Weights of a small mixture-of-experts language model, trained from scratch on English Wikipedia: 20 layers, 7364 steps.
Below are experts of layer 14 (counted from 0) of a mixture-of-experts language model. Rows are named router (the router's row for the expert), up (a neuron's input weights, with its number), down (a neuron's output weights, with its number) and show model dimensions 288-319. Each number is 128 + 24 x the weight over its row's rms, rounded and kept within 0 to 255. Numbers have three digits each.
After each expert's rows: "gets" lists some tokens that make up at least twice as much of what it gets as of all text. This comes from a sample of Wikipedia text that the model never trained on. Tokens count by the router's weight.

# expert 3
router:132116140169120165123103129141147112135151148145128117113136141135106162107151107119107118101138
up0:093151106105075160139131121181120144119161117082125147100150142133133173104141104096081122139177
down0:106132117078129121075112153110144109099140134110156116107180101121155128109136152101142095133099
up1:098125141118166191132104133119163080152172138141109135153169129143094172126178127121128133104137
down1:167197156079168086144138092137126105122136111163138147157117121086140128145089123137080138115145
up2:124165143138119158151086128166129107118148097163127096150124113118132085086115124109097156126136
down2:133120114130140118124151148153079069108154112149123102165148104131147138128129196113112104157128
up3:123124124147120115154103112148160138126152143129137136089095101154115110129142122164109113172124
down3:144128146104141155115106141139134108129120125128090113109160115126075119163097172122119186120125
up4:127126125142142118117115127137097111155150133116094101173147093112085118105146102141157138124149
down4:091117147148080122171126128112140129123093148145166133154132156158152104102091151080127078098082
up5:122136135160103127119136096108115087090151111141104066120179124147116117139150166086124117150121
down5:118150130151112127185116131154084127118160110146133134082121083147121112134093167106149110128112
up6:133129135170165130101069086071137126148126139133142106121106198145144136101109154131126110111121
down6:135148130116119149094169141163127136170171135146120123156110128120077123133123086157139163168086
up7:127126140081151091110103164139145134117105090103106111118120153133163135094154098084111113128125
down7:108165142097091110092121136100097139093130155129120156115136119115118134089124183158105107154136
up8:107122143124129152109089125136161123156142114122127104159130136154110154094121100117127136118072
down8:096114139143135172138098126142169105129147137089093155098139123142154106105128122098138137104135
up9:140166112143119137150151156103177152157115119128116106109147119169159142164127122149168051128099
down9:105153137138145127131150127150128123108133152103112149149172099124128126108120048109127098147123
up10:114160164085137101057140137123132121110106138095084113115141114118086088123081144108130139112146
down10:142133134103134172163089128152112103141130141104166124137136129162135131076114137154092180158108
up11:144120139144108133155112129157137093135090119118126159098125137113116148136154109117145120117151
down11:186119125134118097138116131116131117140122104134139133150136116075124123154130152119123131129089
up12:098110182080126105135079130143160117170151114099102114133149139114114113116117160129148124116105
down12:115093143118114114112094093145170123161116137153141093127132139119145106146135128141115149124146
up13:172120133167142139113137072143171174161102135104121133085132127082132181101136099118129112144156
down13:071119127112138110162103135133142117123155188155154102103143132166161137184146157151123111143141
up14:140111151180127132111102122154125176113193127117144075139125102125081115113126189159126140118126
down14:112064108140130131112153101106119159096125139148090142158103156131094131146116084137144126121115
up15:108128147107115088156127179071163150157124102141137120171101176141120129113132100129103159126149
down15:121122134143119194127149100100126129162131140120076121133099096149125135119161127107121131135124
up16:127125147139127102163124150053099076137104126104131097147167139106155130142161146103114106103113
down16:102141149117129123123125135112129130138121111116152137147105099095116162139162152177128114137149
up17:109095154124147158127130122109127146118150120150107078114182145114132151166145121158104102137121
down17:140119134104145105185171143153100117117086113090113167156128093104082121104104134094129129123105
up18:125142114169146122130124126119130089134140101157106123135130168137111129143151053166169135105117
down18:112110133138117138142108141120143133106111137126162139065095162119113164182116090111139132145109
up19:100148148174108126143138122147108105123144081135118154164153093136150095163131131135127165152147
down19:145139123104116131127112176112128170136110126157160109127123084180106131121153119103197175094147
up20:137134157108074133094137101130088152127130116166131172140167134142084117064129161131142149157149
down20:124141148130103081110134142142173140126185118132175121143120096176131208161118168162107147137114
up21:125134143147125140135125117138136107117109154130165146114167152133132141072120151108116121103123
down21:171116122118133088088190122117120117147126181106119143151144134145095095110091062143126140111098
up22:107146126122138123089118111140162149104134113114117124125152147085090111069116151114152120119098
down22:112123169130089145124125112165140134122085110107113117067119108146122112087141148139127125093096
up23:146139148147130083133147111131124102136137133151112136140150124122114118164143128105105139128152
down23:147112097139197138149169099161116150115089153142131163119109093069161134179093124162126122116129
up24:114110147133123143092164129118122122140172117128153118112153128118120127100092130094090137119154
down24:120117147154124108150140144110149150126090181113117100144167115120148150082150117155127119153119
up25:106159152133104117142134130150131161160116127149069107128176067138118140096141147162122098157123
down25:089130139149137170105146099170137096135165107100112167174115094120122132114063081091139101125099
up26:117119161160147104136126117117110137133132102119102138169148120129108100126117109175114111079100
down26:102146124118096176120148132166139149194177117129131148138092135118137120156122124091141144082132
up27:128119149145143126132093107082155098137137136114163106128114178104140161141137120124159136126130
down27:105120117154130129154070123130138169113149137139095119137101097130126113139108142102148104132137
up28:150134112133135119140162118132128158128105129153140113117106164117108163122065172094131128112147
down28:110154112131135112073127138178116137135144139170154209153135123098120167128090099160129119107117
up29:083147150144183101155151130116110156157156132129106132129096117133115110113101146123160109131129
down29:103172163146079141162134105137165124139139158114143156134121147118135151119141114116116090087132
gets: ".\n\n", " to", "%", " |\n", "\n", ".\n"

# expert 12
router:119130147157134171127130132075186126111124090114139126143156125166158153133102107116123074095145
up0:164144079171139138161144094130096145121146131102151130120146134110104114149114148124144136153122
down0:087123143114093137101139096080156098160161149109119090117142120070107098142132140137136142105116
up1:090130169142080147118157140141143094163139122065115149178160103110120160122117120142111143135176
down1:135124113090136112119094152142149168138098140103116150113121117116132092124140160116131118163097
up2:114115168105097149121110128106153115151142145126119158086141187157117157129116104176166118173142
down2:126072101182114136154116124126121109127133123128116139184095119131150109129096140121120082148157
up3:067136124120137134115118076128093115139164136132092158145147098170091157156120108120140141141137
down3:148086152134139110083145090100075104138101140150095100064103115154123129128144131123124124120113
up4:120132101078123165175155126113132155096136073121138127134122135122157152118142106162135107171137
down4:128131139131085085167136171134134129119160141119139124150094122115090137158104134105103129147110
up5:091119138125119099162115122141148129154135089152132198133144110146115157160138142128172116067117
down5:126133128131126144094108089151153109165097097148140108145161116087128173120133145132103132167134
up6:137172109140106123078123149099122096112165181124093138147155145144135136097144122157133131133113
down6:148142137138165127120116142113136109137073097145123124143139076119107162124165100160032148154099
up7:111136112194075141133173098089117139134126096139150133131163161149160193155142113135130099140141
down7:168134158089135108115112087141127126151097137112143121097089159155117150156175128125102127143157
up8:088113116141100146150189128145134167124121100101155109121156131109112158125101102169126160120147
down8:126114145206122160107090155150138140141138078081155121147091141144111100129124210157117108117095
up9:147118064150114079179137129155119141103135123128165094094138164102161125154122144163130084103173
down9:136136119163164171139134123121144119106141115111125139143108153126136131111190091110148126123131
up10:158110135112131135137124118122119119130142115145101104193128114099100130125115121135133125122165
down10:154116136112086145078102109152100119154110138141165137132093120184123115131140061134075097128087
up11:141153136161113141075138127138120092153127140136092128156149208165126162103104151090132118104163
down11:113148102132147135146106138112146153139134107138151102099144105106111138138173137095137123151109
up12:130148132160135128156140113137098145107137197101135125091105110163116115148148168127141119151114
down12:102125096113112139132120141159104120107161147111122135140107121108140120135139108135070127117139
up13:170140144154187127107135150102119109114135157135085152160163114141139110127155121135124145135128
down13:105116158121100123155109121126130157122119121166139105132123131160172146112146128129114117129153
up14:142106175143100099148098144109141135128128140105141150138154126081116120143122097145118124125107
down14:155111148113134148122106147136106129151151127147129100150176159139118150205123186135119149132112
up15:139152114121123158118217059123142153138159129117135122126092101055154123091183103140099126077087
down15:117130141141116112135126120108112131160117147120127104115132138135087154132120108156133119138132
up16:121140164087126123168178058108156120158200110139102150127163095105124129116168082191095127149133
down16:117159099161139114118091150128116117116120144135143144111120076082147162099144151137149135110116
up17:132084089147118134129089139111148131128121122118141124110146116134095147110101143140128153125064
down17:129135147134147124142150129144150129109110161109124116151097122124147127084132182153095133137172
up18:098155145137111161122113109131085113128174146133147087163142156156127140167117127108127083100141
down18:145148146104123132163154138095139143142133106150143134108121126088159121130095120123154166134147
up19:134132102129151155148110131093155101141159107162107089125097107124122131127108124085126148135115
down19:171129120130150163097167133135145093188103102155160133106148141140179092150123132122158151141155
up20:086122144153145166124134150170120147132118141161122111133213118143137104095127084124110136128143
down20:083153144126144164084152140142131153132148171150111156152154103154153126074123160092076117101140
up21:150127146101084089124130084093172125102131106141092151163173150122156193139124165105116113127168
down21:144117157117135137131156121093133105127114126089125135132143168093108119094139098162107109094146
up22:139134123115116160170083119093111110128099120116102122148162191146124155091124132130144074133170
down22:087098133062137102110159154126140136160117149138145116164110136104157138137102149110119170137125
up23:107137151154088150116120115089133137142108081134089121142143132161142146136134149150124165108128
down23:132122153093133119104146145155106113152151141126160164122096142123085128135142149166150141115158
up24:146110163136142112093120094103126159129126124100121137108150151190134178140095102158121119112140
down24:129096116184125125148152162151114159161113172103112113103107098099105143116121150149143132157168
up25:149112127141129112086120116126147120159132134108104109142156134096102131112066107153073148135099
down25:144114133108143094151154132104135124106126140099083135126130095110125139138099127121144121097133
up26:130125124136119128119142153141123139108151109156114078154135143105152134118104133118150130137140
down26:140168141135123122164116102127124147137132102145143134133134125144079123134079126121121149136096
up27:132147144147112113109112106118089100142139181136108121120183153078145119114107137126106115153112
down27:144127127153131103103097154140132136120097103166152149149109126107131147156195111108111137155129
up28:162100142133126124193140132115162143142099106068102110114091171131114165149143160171135092150123
down28:128142136104125117112123112116090128130106157145078118146109127160084081112113096160140135167112
up29:096136151164108157164131139137110136171125139143105123161120130151129106120090111084173103144159
down29:094175099066111111103127122096119133143102144136118104138110115116098172136097118135112136118133
gets: " |", ",", "-", " as", ";", ")"

# expert 8
router:126166145181155153135136134126148101120120108135157141120170116106143168109130154113101176118150
up0:111168119169165145122109118111142115120120160144109153144140110123106099128139143068117161134135
down0:126156116138119111091121152142099154161109095141093148097145135143160162112130130151141111148147
up1:164126086114144086149099114123124101140148118106126111130085137158119137126179104112130127110095
down1:141140115109184155119089139140133141131148130105188126112097179146098138127130107128145154164125
up2:155112132130116125128128095107133113180133145163139121151159167107172115128145120115158121116163
down2:155129170152102141144143142169136113110137143115107070155144147127131101145133176105124126131118
up3:142135118098115102141156138118150069102132098145130079135166116124118114127133141160152136134118
down3:132136139141150185159136138128124113140117148168144129123130131118137094121121137110135134128092
up4:118084168168156162134179130088150127135115130156124120128154111134119116136143104132154177153153
down4:172158169148145135114128173131153129152128102160120134129132103130123115135110094133085097104148
up5:103117174137118119114135133125132138128143092144139117117125092130110103140169161120141173175156
down5:088132124134119123177118096146156173150115104150146189105166125183121173142122072146123147137107
up6:151127125121134154156108111143105133128140084134163073154108127110124159104111110130125147143131
down6:135167157134135138130149159166116134150147110137187138125167117078133137137148123144145105153121
up7:103134092124137160175139136151121114123137102125128149151069127081168128136125159142129155118155
down7:126103115148105147103129115098145161081125112129117158104094137109129139079124137103165187114078
up8:077115108175110095145141087132116149144160148125129105102132100095152125111130137116166086149161
down8:102152138120140127137128157139129141124178092108110121147172137161132107127117162128110148143109
up9:104128116132106125140118108104134152124092094096134127098173137114134094124094119144103121093138
down9:150110127101069082122152135139120112187099142127194119121122134113127110166113139171126136140117
up10:108106066154172143101144121124114097142168148110155137150122136135160130133164085141109141109157
down10:145130143142150094116142137141161181136158104123126132131134111118172143097116166141146128165128
up11:142127096144139136163158100139130127092143100136117109128147115137098145098137149179105139123134
down11:107117090153141095117129130103134140103136155128123108150162129120132138152144151104092134121142
up12:120171133103138129134138087105161116132176157082129096127124084115118097129111098137158114102126
down12:083103139123135084113105134135117132099113094105101124131146135140154150145162129104144079170130
up13:118150145148130139137133112152123112137131115150142140083120122124140175161150110170140101133113
down13:121155120118175167125107080086138081124152119098112054167135122101159126157158128118120119113134
up14:115175130138095151124124133126097183118095067132116114133174123142110128123112099088154084116126
down14:133127117163112110124123147136142155127100125124102095132125120115132130142101083083108116117135
up15:090123124142135137149093139127126105090145121116150129131119170182167149123144110118135139098158
down15:159140144131164097192123131142117117162139123170124091131156170150142168141089130148134129131114
up16:114152142106122092100100131126133154114146099167155120119146114118148158104142107126099094122178
down16:127146131149122131133134104132135129141115146099090108152145129162177140136108140129138198137163
up17:137162114142158103105111135135109089115133111116088070194064117134114118108124094061107146157112
down17:141122165126132144079157139156103165122085083144115130150115136168149155101075119108109138128077
up18:157134091131110155087080133155099111134115106110131126150120138136117125121152148121090161126132
down18:120115164110111118125156177147104116109180115111110158133115144109131100146091131085175136120145
up19:171161123160121106132180128140159066126115157129168158138121076126111091122131134111123155138146
down19:141145100166122163114119120126120126137129128148100141111115128127120155110097149150136166136138
up20:094146134113101132103169120109115157155097146135142114145137108132119118110133158129122130109107
down20:156134163154165155151095128146089121160129130093095124137135122108145133156123092175153133132146
up21:142147145189093130115153166179133159128145158112141146112162132143116142129122133126125131118148
down21:150138123132154157109090175143143137190129168171161103133114120126137096128133163163120144098112
up22:146136109130171154091139120116109084190112131133160093128118160109110121131118126167092137124122
down22:113136127108136101153136131128158090118116147139111134112163153116103100112121088108100118123084
up23:122169144147114102157173118083138124142128125120108116119124119112155109143132134146098162164122
down23:094158147140114116141121148110129115111141127119183145158104129121094104180130114123109155092116
up24:114140081132099116122130126100125119121113088135117136116103133153137162148141175124120124102123
down24:127095100117147124147132117126142105110154101156103181123136124158113098115144109162140120101129
up25:166136163137155155140185116142108160139129106100152118142114110092161122105149142098109159103090
down25:135101130116169141138154125110115121120115091114138129129082134122106113141133136118096115151096
up26:122165137108142150134145115102152120154156100100128133159162154117122108136152168112124111139138
down26:111166153098139147132127137116132135104137121114113099143129162157151145135146126136124110113138
up27:133151172147081144078089116107151135090155136117125176144133077149116143142099129112131132128121
down27:139116111117099104127102166112116145100144140087110120159121137145100119141151086145100156153130
up28:173149098084116091122143109151068103130153074152152154151136172155101129143112144118123148096115
down28:154146139138115117145104130101119132081162123144112108144142097101122138158138129132122156145163
up29:088128140135120165183141165151106159110136122137174163118144104128124141145140128111103126102148
down29:160145115125130133116095164093132141147182095092144142118103161122100112106148202131130136151142
gets: ".", " ", "–", "k", "h", "m"

# expert 4
router:108103193149162169091134119101102095146152178105144159152150106114111134075100174107058156114122
up0:136133156123160131154118141112124135168145099108203120161134106103107091159126105133119094114111
down0:147108110147106166070160076099119114110115118129114135107108119177150123148156154096109111130089
up1:103127152146139114084132148171096122143108151118143130148164116122133176137114130104162134115090
down1:134124116187123153128146143113115094127101122139096141118092127094132082155097158108118099091133
up2:130132086138142136119156106123132131149119140135137071172130138134127130120153127119123151169137
down2:119116132097084121107109147121134092109118142146149105107195082134096135111126122126145167135106
up3:095131107101158149118084151136137143132156133164129121162192106100117110081124138090118134128136
down3:146125141102161148157127154131145137123138162147123122106084118117114100147137124128109137150158
up4:073140125130157168125146116112118104142119126102114135147124135097128143148183133141135125119100
down4:137113128154149157126164134135129149190124126111152132141123161118097088166073156120115146162159
up5:134152144103126108134109121177109079102154136114113090170150085093099157152124110125138114137141
down5:116121127139098109131124170151150124102156113118117115155157106099135199120133088112108117135149
up6:103099131114159145140096170129112128143123151142108157150152110108124133146136113149110143123133
down6:136103099108135137119128172105125156063098138141121106151186178112144119125115118124101143149129
up7:099153126180132125168155130085101104109142161134180153125060133142160129133094086091121101101124
down7:125138083115121121138155145139135086156157071126095170118108135127145105137089144159098162142123
up8:126153111141120120111151118138139102192167115102128133127136122117158118115159136107089138118111
down8:171129115159107136109146077136111082142127111141152119113138132113129114151118139135127128125126
up9:148130147132141098080146141130164116098107153126156145149111127158108080142156109093108150132157
down9:132139156117111128095143155083141116104145129122119127141095121110155181135116148091159085108139
up10:148120135062110145112133089139118158128106150108078158185153169130104094118150094139130144114109
down10:132180137131119122127099099098144103139166116129137099061122077104103135103158157094097158170165
up11:152168146115167116117109094118130142152112160136103159107129125156160106070112113143119160140160
down11:164155128112143110134129106228150140103101113103119111115127146111146108060157138170108108120127
up12:168144162135129146117141121155089115116166157115137140156136144110119099133107119099123136180148
down12:130098104061090142126140148132180136138093144087096187113106134126155143107109108145101123156133
up13:161114117169136152077107112105126087169117152177105125174100135109136136143086092132124118126102
down13:143110110100129161147144130115092119089143119148170099145151089122085144134151170143080149151088
up14:165133167138091077165103060175123138116120189125128140174123151100149153080119159100097174084112
down14:131106153071110172123134131143146106169104137119168124142118141155112096099127130117127119109118
up15:156136134139147138146136160086150158124153148141136207097159141112139112126066155128121149111124
down15:109138107128109159140118139154145119098145101099087139142114149124138131162134105121139144111170
up16:151162107150142146096107116125131110121099128106131176182138162099109144147088118114120119116140
down16:128111113105107174152111116147094121142138079103077177093171139109123130163156139170103140104113
up17:091146202131165136167132166104134132112130121121144124149126126120128157133144168140120107129144
down17:144140118125128120137135103140107097179100121136096099123120136099147136112132120115133128118134
up18:127104169156084184146105172153108123136096174109120166114135168138166177137156111074131155146140
down18:154105130141162094129105128137139120117132159157139133114163185129101106109107130114114110074149
up19:152101145119167144112105099127148116162136155106101140157155103128117110094191167106122136135122
down19:154135159094122072100109104102160089121158151102107150150097104125142136106101134122119113129146
up20:152117134133162110135129137121125121122145096142124157161139105125100124107112128073079117090130
down20:093132117115126102124139115110099148091165151150162128115156114103177153086094115098134123123142
up21:154129144100148117161111143115115114109138149107158107131146126141142151111129153101107131130132
down21:087126072070091125121081145151131148142109110138121148118167116121136136120091094113163133117151
up22:124159129146143111139075095129139084122153135132145142134186118145106137143096165102115203160106
down22:119127116117168144124102084121121113117151156138123138114137137113111135151137120113127142127126
up23:098124149147153165099115110153096145123147135097118175162122140160085133183136118120110124127153
down23:093133139110159123145096134159102137139120113119147157128152141114117132134131130120087089155139
up24:110092135137142127162129110101112118108111113120132151163144116123127154174133128103104143156122
down24:203134079144133187101153161157140140150092126176157161127127146126160130106095133130104099121126
up25:060115092147152090102134132137125119129156099135125158164098119116100097135120169146131136126088
down25:120118142137087118121149138161152116112107095114108124150141106125124148148130164125161137172117
up26:135105148114130160115092134140112138139120145151112171105156122102097121094126110134110166126166
down26:113157097164109101104099152158123130148130124141114120105159125112122108135134190158153109148122
up27:127123154170120090125112138132122143131138127113124158152149117171124149109124114156097143120148
down27:127125103089101138138106116119159145136140120146130144127110146124100150126098144133131131119117
up28:176126118130169150167146153151138151121112120161178129121146104116113118110121150106110107153135
down28:123119127116123124106071151134156136153151167146107140100100113148138142152098156107101105132157
up29:126131102110148095126142131092135110120122125158093106113128068108086159137169141109064071113112
down29:111129161118139132118171131141114106102148141109114135146131110101131151127160122143117145128099
gets: " (", ".", ",", " |\n", " \"", "–"

# expert 6
router:146104142146143143165157106094153129123166129124147132137101139161107158103166118116152162122112
up0:129146103083117119133192139076110155144117123151116105106102142106124140107120137163132135140146
down0:105119164183112066128110108126137114159126119149117158142144145165065120121108149115152121115151
up1:103140146134147103147133124146137159109154134110133136119151125152078157112166155098146149107127
down1:165114157149163147115119138136114085126134114110165149127111121120141118163148171091126111142128
up2:140133108118164128133174121119149122146186138141123160111130122136135145114145143145075118166153
down2:121146112090111093159119119142150100142120094136122137141138133110105084136108139154186110128127
up3:133130140138181117153162115104097137144157119078126099131149154137156172134145115124151127110124
down3:154128147147108089163140126145161101115109156109144161098105142145174165161145107113157111125050
up4:096116164145127137133097092148105168170162142121163138102124144127133138131127167131181122139123
down4:134107129116127095116114160123125150152092128125142133108111126082138158153082121126100111115113
up5:167171168124162115161142108106149161132143163157130128132153126143104123098099131138129127100138
down5:108121145116160162112103094104075114156151124108128145165162114116107105160198147141097121133100
up6:136126128137131129115124120116090133092132113171139155145115131088112111189150124119094112162109
down6:134123086119143145121101115146146144126136081137130150178099125092135141153171144123126135145164
up7:118127122156109130135126100182133152113126160156121118113159124149109126140100116150118144143135
down7:128120128125127136144090108103137153068155140104104113143128094105104117151113131106139089152116
up8:104135106120160162129126100123122111126130107183140082145095173122114122104088106130116145110072
down8:138129148134099110153156127123148125181122136136134146131131137126152116120149108099098143163137
up9:135154147163110167147139111110137135096127132135142112145142179094115126136129108154112074115119
down9:124110161086119170109116112057097157160154160134116122138146159109105061122128132135123127131110
up10:175117121186148133105115160130102118102127119091174110125116121132135150101137113104169153116129
down10:136131141151113075125136104161172115125151108158178175088154120106148114118140129132125132138132
up11:159149155111113124141104102123151150151127141157118117110120135105132105129145110117125098125110
down11:149120099118109145125164110143105158132134122091100140134131130138109131151136146175124100147163
up12:106137141128139162143107124102082103125084095135119117146153067122122146125151104105165108132103
down12:145119078148098108153110129098149150079139119132116105113145119083117100130107145116140176138138
up13:118137151138121122092122082119125129124172111090125089154149135114095093134174134113158175105129
down13:124124143143132116137106115104128117139121126091115106116111132131153167145105127142117104167098
up14:159168158138120112154137114133119113110116168101112121130149115120138134125165119152137111114066
down14:121166130100141118120156146133122061110160137119116124147132116121102142165125143174129138098079
up15:148120165135095153113125150128112144153108145174130143165126164115119123107099141116122124156141
down15:092148151147147142116121127110071118181124106110142114090092082136123143122127147084108101135174
up16:100145143133160100108152145113118125103159087119137130146162131138116123154142119120146126127123
down16:130126129058134140101141096132142132145115133096120160099117138144184128144117131121145121080149
up17:112147124147130141135098129140149119127074127108100089146084041137095100085113107107125134122127
down17:151087119146130142150155146117132141139104124146137161148082128115141153126138145123192121132096
up18:158080136130147114157131122140133151122157132120129148132121103170132161143115133110159160108129
down18:137129168125145131108123152129121183152068130160130126131130131128137136082104120182135161124162
up19:113093140126093138169101096125123153098133130134144124107139120130137159134107141164117146109128
down19:093115115125146127130172145149106145105112102089135135143124108136165165092105146095136087101161
up20:150125122123129068150136142146156166143105153130130134164135122074123160147102099171116106115083
down20:136147127130123133133113131141148161085134098100132119125122106138110115171064144087122162111122
up21:139160167109116120115139149095127094119128116142140159108130155131077128127127110078123151147108
down21:114150105115153114140155095137117163099106079090144116123096139140152117116109124122098149143135
up22:131150125142143115107109137052159138152113128136100164137112079126114137132135118099099145147160
down22:096129120111167128108069130101138126157107177129137117119111139129150105118157082129130160157140
up23:137168131160147128112141118164107108115114137124170105162125098182102094113154182118077137120169
down23:133155110129069108119163130125148156123103186136130137100077090132144098080137150157166112174109
up24:145083118143172121146134088117126188127134175120163159095112149156102135088091158131118113153140
down24:126120125103139133133119105129129132081116090127135136131134112122101134114158127162113109129155
up25:133126126178128153160112129134166142144110117147130105163167137158155111144139106135103140120145
down25:144164145140131123109145108128082101101129122068127128129134146129146142145165136114094125182140
up26:097114108186134171111109126143108136100091122165162067095128162133140134127126123108128088127130
down26:108093120154143137099148120136101115118098106120123096143084156138086160117150117068167137134133
up27:157165122100135139147179133172095123116141099137140111168093135143115103169105090114122137147136
down27:161135157127108162145164094106128129130167127120121137116114141092130091051140140131144152161127
up28:091103137157133102134109116132082135119196146154107134158110133106121112103138117103085121122161
down28:120085203165085122153176133110089088181113125127085164118092116075113131153150140157138104109114
up29:110134129109162119130153078127157136130119148101115115147117164126117132088127110071124144101073
down29:124121162113128121153153133110139126129133209153172108091128126145164110109074113154146114143123
gets: "|", " there", " it", " In", " It", "\""

# expert 13
router:127103147139173169165161130124122122148101150146160175117151152136133145113137102138173153119139
up0:168085137150160147114144134111096129113144158170132179161141126112144124123128111143162120147147
down0:099172133160109117151139074104084129123124140201137156116159131156128107125119114150129068149147
up1:166114111156151162129091147101139145137090157135120112130177151104136166132114089122100168110162
down1:125175085111107117151134196134146168125130102113139131113155152104127126128109138111126125100131
up2:175139154147129113139133137100122119112158169120104168140111122094122148134105138128160159151104
down2:094089129131104106119140116117100145151139115110144156108102135110132117201110158144146111097098
up3:107141137132145125129111097111080133144107144136126151106131100124124120084153132113172160125158
down3:120112151142136145106103095165116135105132133131147098139107119110133139162113096102149138128108
up4:108091141152099115149122135154128136165157131111134125119122125122125163135122140151113133128134
down4:153113115123116153114191158129117121086118111122145131112112151129120094143165069132105148108128
up5:149117158125119153146183090192166062121135199090109137099165148109133105122119112142113098141108
down5:151121111122115160133129160112104142128108126123144105152146108112124138113103100107087142115072
up6:132153089123146143086151136146114125090138155106151136156182103106125089120151120106145134103108
down6:104103129111110076137195133130144131135164154165159166135160162072112141095143118136118122111147
up7:106127111126088141146115129138102120152127154173139089128155113141127097127093144109092130171148
down7:131131119115126122139158139084154103151102190111116062149099105105136127139128109118156135141132
up8:071097153141132154122135147128136152149094124122116113147135138115104201112119133122125143139153
down8:110109148141091089156095133067121120101155076156150122139129101119143162145154190112117130143121
up9:116130180151144166129133111125143165120118097148169147131139111158126109118134130163034115131146
down9:136114125115129135134125091146126143138097153136153105104100129158142178152136097126130130129139
up10:144134168141144174136149146120137115162137148121077189115155094146091110138141127162167129093157
down10:131122121148086147147137129131137129131123140111152156127129115146096177138100105131110125107138
up11:124137130157138156149141103174182089091100131134136128162120155110157159104126110137156079136127
down11:109124108143165121125139092134082122137096127112113156169085119157134109109113137153118140114134
up12:130134134123136117124102127125155098112160160109158143145129123091142134121110147124104142113198
down12:120095105146111164153106144133117111113151131095083149132102080101108166097132156130120107094181
up13:090126160152148105128184135116121167163134093139072161111113127113148130105136124154146107141119
down13:103094106080127155159143115171137126161129114100143127125144118126152094117122119143143156140156
up14:167121151131155147119113125168114128146089124138097144162165154109129130152173130120135125155107
down14:098141119142154103145087129128146127144147078112113109117137159175103140142131103117142104119155
up15:125157151142150142155111127135098153179134141104147135160101140153130159106134114143093124126153
down15:154117146157102160160117083123092147158132145145130095147087123128132101115148147166112091117083
up16:072122152141183094123127162153121124145079130120135113102151154142144131107117112127164184133153
down16:128115110131132122140135141109128139137109126133142152147135127123144145120158120127115093108124
up17:161107149072163132130145146093144105113135115138122183110151147134172146131160115100148158157141
down17:166171120091129110124095127104131136142101108111113101152138137076122092104085124168132113145118
up18:132102108151110131122129148122092115144127089178119156116128120125125119137146112086194112155076
down18:129129129091142119189059133153121086118131158125147111149163141138139144118119110112149160139151
up19:139092090113144154161092114121127119100140173136130111137144136138180136156170134111151123094099
down19:117119077151148120138097105169146119152142127164120128117110101086121133163098118124142136137121
up20:151150116129159203131174093094096129116081140155085113157166146106155092083145101130150122120122
down20:130111150117120135125146100090172093114119136113115127128146155109145163175113138094135110153118
up21:174116159161092099127144159195129114139125131161124116159151138107122124136111106134192150133080
down21:157162149113160097127093145109105159088175163145132103112111149123155098159126136111120123118114
up22:164151133159121164152175145079142174160099126149081121111154124097136128096135118148112099135150
down22:145210137145101152121143110097142170126129127151145125124150151106150111121177153151134095102172
up23:147105120113131139122148095150121112141151147158140118150144149136133171125145122170139118111132
down23:091109150090149114091153175091122171131135151175110158144097106096136101143142144142150128100143
up24:127114124101120136116185103127124162128133133121127142151112131181115112109136094122147160116163
down24:125094104166115112160129133121114140082119078100114108124117091084128144158104067139118107118094
up25:115115177130081105152085111096104196206138147159156175123136116138152181040145143165169117137164
down25:121124117177139124151125118122149122177102132150128126121091140125125145130087106083192154143110
up26:141133154133123118100155090174129144141153136136109118138153195141112121108144118138122120146108
down26:106138132119106139132149107119143145147134120143097088140149139140086051098089113139129129144109
up27:134157130151160119148172102125123128183085129125105110090167112110158108127115123121138167132113
down27:136101136147114108104166137092130135067115171125140128144149106112102135190148104141155136122107
up28:127114152124128139132128086121133134156096125132199156114146165132141145116129140128146101141151
down28:147158080152107148114091117108096137093115146098137154113131124117147133145128158174152128169134
up29:143161144138085149146196104066125130140099122183141118136117116116144153089157142123156085120139
down29:158107102146095120151181121086100104132121141131095141111149116121142137147109126110166103117187
gets: " |", " and", "\n", " in", " |\n", ":"